Weights of a small mixture-of-experts language model, trained from scratch on English Wikipedia: 32 experts in each of 7 layers, 6502 steps.
Below are experts of layer 6 (counted from 0) of a mixture-of-experts language model. Rows are named router (the router's row for the expert), gate (a neuron's input weights, with its number), up (a neuron's input weights, with its number), down (a neuron's output weights, with its number) and show model dimensions 0-127. Each number is 500 + 40 x the weight over its row's rms, rounded and kept within 0 to 999. Numbers have three digits each.
Before each expert's rows: "comes after" lists some tokens at least twice as common just before its tokens as in all text; "comes before" lists some tokens at least twice as common just after its tokens as in all text. This comes from a sample of Wikipedia text that the model never trained on. Tokens count by the router's weight.

# expert 17
comes after: "\n", ")", "é", "F", "L", "M"
comes before: "- ", ", ", "'", "s ", "o ", "Born"
router:515564461442508487424449505440501438489500500499473466512482492521587505494452480585549423530565484477533572555499523523464555532418563492490529519430512488474474498506506497458556503442483460515444486500567476534496440520484487548532414501554524443565507498511518432521529542553522525439555473446498493518508523518448454593493464524555444457484512506480530536459536510508525480538409
gate0:514457537507547474507518488506587537519491539521423461511413524499509481489537478528536532531558451416474579577423487445482460548452496523482523486505572502454478590575494573462498481518494530472485441483481525532508482414492557508430464497483433547511470500474536461485487541490505437491513524522568505510537508455515538533456533490461491545486523533487566525542567440567503539460421
up0:456542470417464520565558487513531505519523482462462530529493472557487553506528530567543480454550526476466525549533510495515564422478593586534520558424509469436501539524509476478614422469525478434476453472451563482503520509513550506540584463472514489468490556480455497514503495546477507487520562466526570438537432535535490456497522470516579520479509519491455482464457519485541523474532
down0:462507468569591464487526459504493514484434499463521481393520525493428527441446504493539543493528441524541487521535437483581519531483480563476471517515535475560525454409461431495485490514497431508533488499515413421461514510492459615458461529503484521517460466476527456550440475461536512499541529541449471485539582510528468515475446546528496514450461524533528492550477548504564468489508
gate1:450425568527510504499468525475489544481446449529468534480480494470492532468442482530479447545523507478487529501583450534484503486533531471504519584477530458534470500503471584437537417445502494510578521457500518497410476453482477558511547500591537495478593509515522444565580529513474526486508460426499460529507565564482446480471463503535482553415478554519492532472484513485578471538486
up1:466542437494574600447460453517521486507470588449493499529522561532499450543503491570455355460514477463504604469470466436509453445526494542540547499453514509473536478476504544512539499462402510484475517524515467591509521493490519468505515493501566472521479474460488531505559563452463568468532526432520471435507495508486464498488489514486521491489522488482525531447517529484443481428464
down1:476494577526425504526512522534476469462580464496465495459568475447475440572448524474516536530479557501466495511564544528536478476449550538514459572543541472472460561530557519513521397515556524526468520535520470416430485448519508463520489483465545563483553511538566479519478538598481497522416435568538448494500499529483544540532497542470475472490472516480484513503534533456554542534470
gate2:447523508509560536482438518488538461469477450537529397507537495502446434521520477516496472508558484472533500490523504491438543484509490507504522532475503478562495482519430518548411578520524583589474447563571533527571477493561507487512457491523564454547506513487470497527495402542413470480520476494583420494526446464482503532544458509446520480532503538524468437567462502551479501532478
up2:503433500497521476469432473512528413528506512480512426495493440518502446456496458553512500547465468491544508509522546492477373450519518510497451522570415568604418451437483518458499504494485507498547472535468463444482457521550510540540483490485494512432484471557492566471439461561523582528508480510522516564474484449534511487512535520481495510428522452541559465450544461526481565515511
down2:528497487517465461587584498393492471483532547447534482507554481423521566463482518491495474459475534458489465476495476418574485510548454504543542536451506502520563573484486453469540560447509478490501491409488559576539480548479587442511475503506554452462501452457477409502471494433538447458508518453534503436530542529494457514478480543540460513501556500464532473521514517492535514456502
gate3:499489540459466499558511512429451475437527415491476495469456516463570430497443466547569465640538515492516502548540447518485495522420515549537508511542510491459480577560448507470567522534507472463469494528505491465481494500502530494464459513573558529429532464461491494471509475494451440480487496560457494466362523477503502521508456550469499434486515511467520466428501533486493461513470
up3:509532448533593489506510429503529450510516496480471503460444523431535408472449440557585549556527484479461481471548538600506531478532527445498465485511478550530472481485483526517483548507452471495450540492505536482575536485452475565473491472443438476545523520528482477565535556459536514503496548501489517534502514582515573551542466470463478477535514550503455563475533548526440476417560
down3:549470471555500519475501550534495457564546527485465496451459465484434529569440541446485469512522490479469505383508514514561522507485484526506574464513481533534423414479497505459485528447529604488499503487533516510525420518566512503378538519563521481543491557590434517491523513554449535563532486509507521502498473449537476465559525495536504467498510444482556469491510465550478550485537
gate4:527570484516481486528519483488464473407488459509514430436536524460530514526549498563542458559470487444506477547538504470502485535443562458472466512519563526581437515470503487585467480509478530585464545447551573523465506539504497515556431531553498467525506527523432493486442553609501546487494492461524445462516456527513509498452481481506506527473459488517407468514511524403539519450457
up4:487459441517482494448504452554444503523552443630532471490487491462494553501474596492513433460487542578569484537523531471521544544451464473491521507502490584449490426505506519531545529477538492523511464507529590549493449441499547492551494482533530470519494509490518507512499515505504523503469543522529462442509483470495533555520532413465463427582542578471408438454499481474481509506454
down4:463625519562481428560559493507450502449487537483472479537510529462537518468530471509452465428468479463555533477508509480556498462535501475475506509542487483521523514491472478466450502529493523515452495555449541447426485508577476526498496520521550498521459487478500404527431509476487518497567467480499422501531480509578513530453432451507540457401541499542408513476479522557554402500524
gate5:512493521404498464524500533554561512535495399492438534550405439499569504476491494510539463488491473514573538544479411503536468492520438527490516531463459431521514531550515547533445475488459474530444492500482505481510487510527490495510544515481496443489478575494533429508580565529582510498504460486484444539455445451489495491511491543476473434489528525490605545512467462433562460523436
up5:548559485448488522525520505479499478440472561522491532515439512524561547492448545460507586585478419520504519515494554582544461543472504503470483456504565570553494466572510566497489446474643518446561514488466506485500536509502482478485553504507501559471521510483486431473487495471537481580456447522485491539560596448499535525482515478464463486461516483437528534482442483528491487465464
down5:485489559534448517548528485485517385481538515480437516573540487510500481555562569495524509522482491525515487463523452459495524508521495512482580501469489537511440569445498401534499473506494620559586481518543465481501447427528451552494533476500512506510460550515474554458559532509567506526523575549507528442543472551495540486478501531492452449459524464518472529520504500533481562592527
gate6:551435472485459534479500539527531482402543475532471534510504524461586467437495515493478534479433469543513460522526477563543486512455454451475559532487554453384512494520485510452548508448428489495544506532504542443410436526510528495479537528550555473500535499534530460450442583429484532479442536484457555556455552489447527550547431516536471517536522444480475457495503488493517483502488
up6:467556438493541589563459514513487514486459535427468558474531477470535481498478637530481515444490437514468463489496548572500461540479510489474411479501526478561512521468507496462474492528397527451541448497480508496484462576502485540519550452462512507473456477459502544507475479484478509568460478455447572484480517596446511575542537490480482494510551454495522495554470516522420473454467
down6:551506517544524502521544469572526521439592482486485494446565587469489575491513442485545440557484564432513493443495453511499508560527457499434537487501552520517492481436458485514460489510512494504499529495515431561513484488446498497503471523566473460494456484489495533429507485504567488488535542500488464514478405507475457471523466461516553597567499552502482532532531620553566518471543
gate7:525533517544557490463463516458498466486543477507522493549484596540454467469563438543523529475571429386531513502474503499557467472536484477541536517483611474502450471557563447556467499487511496529498506423500612496440431520494539496519459445428511487497484501534517440483511541533492474477481507507549478491510590530494518546439472557531513542485501537498533494507549512463477492590460
up7:497441502453486502413479520560431501487471502477517480530436475541484535484506534558424541505484452595511501487523436483406557486458515495497460505487517483486526533503468478535493508422494490528518532523478485444482466455480564571496487606427470544505531485471492445491520497535474493506505475554462453455475454577526543541619509511464485483458469571541487495516514452458449558523593
down7:480539537532526544516541532540470491518479509554526476463524460510534496518510505475546474493493525508496429539433453524481501470495486522518469512495556603427505466478433516497486434530485521411536474521594509531514450525491427581558490526551487479509431424430532517563477434512519441515447487512471464419484524519564519466463386556501488487553506493479551494519454460540482522496584
gate8:427511504445460517507456551470445507519526520523505454535478444512548509494466476501517553487490616514573554544547470526510543514541527500541498419413491552468450521533452543554531509482452538460509557474572495495540483443486498554483550481516580557435504479507534543465556522511511477441478494479436581523448477542500457534433502523549518431415478462522471488447525495461526463527469
up8:567508525546490461493489459552497534517527596539459503462504441444451526498509510513472503519477501486457526555502455535532528498508480553484573509441454527438483388570479468514517510558551498513538493528539502519496450490481510576521448576385594536467524480478497486543511458563535496453511446546610507532518509559515514466521506481511549503504526537452492443487545516490443551429491
down8:413538494479553492507503455503535504498446474477482617469510451481469535387494502598548519526513472452556475556542462508513459538466512483455506455534552486437502481493478546532496505529478493502591478523452490580473550503511498529507523463524555487539532486482505546494442515447492583553516485485503490549553492522565523504531493494430492510426575416560513506549444491424547517470497
gate9:505506471489451453464466485462509540461577463504533472499477533443565535512435479504594453469524527553554446498575551500438474483479534442435518539427539479468433504446524528571544569474469464507498460489493484517510489517550537465489462506612493464534521458489515537537548542507492544534515524468454492483519497588489481547524470585568570499565584527469485483495499528532485450471486
up9:546475567573477517490554444473454525465533446506523460558412530498521454466521486452495505485483493572479492477478530520529524552491543517454480536484467509495514550459487472502517410551538503485486538528525495441413519469487549505476456475470437442490504522471495431441476480434493452550474512516470465442519543508503485536441445523526567429435548551519573606493530479489411526565492
down9:519579484511530529527482504466501543464533467476518492490550575544457589436546468522440514466533527510532601484475528516493513503457511528595531576499579524557509497485436533484495489474575444509488462506484446563513510552561545436477481472538457503453429437471518511459465495515534489475495434430493547479463477469473490571528522526508485467534410529482473456419535539485489462460457
gate10:482506434480528469519376506504505520527483508508530398554570553459515563497513421535530408480591475431505572569527543507484564534488568543546539521510391456457459499492515515533476454472488446526447462504557483459505481499522483487482482519498489569549496539454562485491467503497547455508485503473529496491458543510503515455473554483517480543493516499493537432485513455503473492555414
up10:527457507551462465481506458481472557477507559473491527446478491525522538474439495463529527455458431487534562505468531452507506510514549468512517407459550472405540504592417463477553526459499483494590528490491492508482505457489460438513492603479468461426566478529572489507487524444500521560582472478447538466535503488463492507520512509462461510463468457551505558577487544420500470518473
down10:546460519516484480520499533442548491445474578521525473364512511531507530445454504501490510509543556521520515470506522472486519567494476456532459492560520530456513479429493484441469514510497496541488454527511532435515479495472523519440564407466539545576451473525399486519541534504488473452548530540532515507519485505401466535445533434503491516532440506524530452519471458615471487546558
gate11:444482531527510526483473446528426483473482531534409481502532504473566537498517525541519493574611525505481552558558493519514456474533488516490587518467446513462567502462493460486587519513476520467528432469462475544474442559485515509548487456492491484513441551459470416576545518530530471513454507432493530549531509462444446534434484493556446523508457501527472498448508462518573443460454
up11:505492540476530461549487492561471454504496448456432487532583463472482544559488552489478486515504500532563477555478498530505434524479496493505528458516528509509435543525488547432498514550560562487467605543487545465519515422566528462427534488535493491566568542543474491468533505486432485429459563507504533478446541517467545526519548498565517499458481472479581542481469537586444497504578
down11:418419549417517517525550522475522547463516536499497493470480534460541563471450499506468532517493418564495468503469496524507501447425486503546411504468509468478510508485487481534468467408475435524481461507456543464597604523476500499481528499548454537505449507558524463535494485517514571506533488604471458540479456476469464471480517455454514581525501584502537559492524518430500485513519
gate12:506526484434515500446450433507446487407510511548461468530556513455434443532398444555482416441488580510444537610520519486499507527489548477543476495496532502457481457509503471497508482505524522508516506524503493481510488481576448507474503519533476498567462486437485418482486542535497563523469466514502497482505552457478421485517599435472510532476488545516542494522556468537428443456552
up12:487566505594476502532551475467516545557509475476448474516507505499477523511587508470546506428493522468500489574481470479427444412467560495502476514526495506540489500557433501579525578536480477548471432515427512484544496525568493547489486516473455513457436525510433497557457493541459506514477456594504480392497520556503518512414437520515522453508501472558512495456526517466448472485468
down12:475459494538458507483480522433480501567563512515476490464511517521562485540520469492502483471475504588543456465479447479467549538513556573434460574506502563495510469450539551524504514495467542523505469478526498557530567521542449428403464513496511492484509466551506498524480602499458542466562450531517485465458457483571467526518470512508543512422376446519559496437538475537539513505449
gate13:492506500436562545535501468481495476532495554530434506538500525524602530536442496459465513452561539446455555558470455573512506484463458530468535542571488521465501507560532468468543473488427534461530495477544504484458478470445499577478515503482568473564448542439534470440430507505528471545549488494485535501558559435464466461447496485517505525536536508472535541477511419515612529477530
up13:500589476466419543516480480538590515430472529454493502433514548465512576537491550430499495462523455492453474544542542483477539511524435561499519538461494496476546512496435574482493550519494486520528475467418481530584477503460483474558548473476490518507500526448562533473417485511502486516503492508466540402529527495531402536446528479457446462506519497515481539565510460425538541481454
down13:552498499570489532545492464497467435508516546529552411413490511561469414535436515470475530451480445500557505560580444506488501526535489486503484498468425523615510515468489479511512453511499450516471503559507598509516450531476541523543494430411504518490468495516512437541567543471552464423522499500480468439516440543478433533485528508547507498521547504504515473536538476524503522561468
gate14:494477542443527536517433477512442525495461548506445520469466456511497553504575469464416561516444397522507517582481513513481510561505475439535542485490466540489504426519516527514474478437521480493531440504519531544487439449510570520503420497480485443528484464462488544509532503503557442513560490485434527580438543478434464523566511588498478496510499461520554564542547501465530488444454
up14:512506476472501536497520486494512478493551490550399450477525486557475498543556526575521499615565460459479513565447527527438510477559506503519509481474505564471494453522477561457605459563467473514471491521530544553464518521490549524459470516528576441527536497515455525553548485558530485507489491496465467408517471516478498555522436610498491540445506552549442546499509503546493505440497
down14:537509449454495495466523479472510496517504500485533519504463473513456526521519525534531498503537532510475421509539501496546439522489450438571514419534473555494522438492501440473362531546400581524474522492462467485516502503432454520480574521549462448460462579543475529471498535558521516573436462487485523492485501429530523510546508459469526575540472519464539496476538417426511537458482
gate15:534558496556634518481500487395473505533550507517509487573500509486589467511502474503524483517495497510528453477520571551471558506480483484544512515582467557461523546489492546424498527445535489506517473452494462530586439448492496575548461520477549500480496573495520452427424520469466508535544520487498487517497410489453422467489477496539485530509512443517553435560504481541497464477501
up15:366519463483545551482466482526503499481446455593500546531571506497578554465473495502457521443504470458415540461474469389472501520522607519494541579529536469514539475547533498496514535510477484427452518474483515425550480509526559529548463524491508533471494492478545493545485472456484494426506518472469505473484484472527504499558437497480460536513506518446523433484556531514474498499410
down15:543438591555444502556494473495488557464481483508479518489479511526425492570485423517491544501568502471525544519479507577501475476446541502541488442497481479512461509501463413503506549513560473508514472551498496504520540433523430522470509492451552473547488419509540441507485559648493545526524563479467498503600531503554529506488437508520516495457518476459512428527519447529553490482535
gate16:457526458483477528450458509473450560586470483620454524456429472413485535474505480535527575447523473481520527524557428478499517491505513526452524607446529531496502554490492524475495553507499542560530474542544439436497461528455482477509498534576561529478517469514503539526499529508479473517481462537440452559529523544532487476511402577448516449511481535519512494537502461433517545533478
up16:464545418520506558545549525480495505514551487460534569484502519460490471486566591524465457548462478427481534483472425493505587481558453483506423513501502579499471577470507499540493511541508466556412544528503459521588472504453535562462475513543535508512487440466500493511518476561455547500564419491486507479526495510532568550449561517517410558507453462470505497495503480551533484513514
down16:492476509535477519525530499445517466512457434436413487530523596534519578539430429467593455462496498480551538441503536533463524455429481509540537483474450517572512476515477480521501476432499544457471501456449542564499477437450472491522481479491455552465491557597461542505458447579470453487546492491523480573471423508529459488497534455484501530482501500552456462486514440530496500535486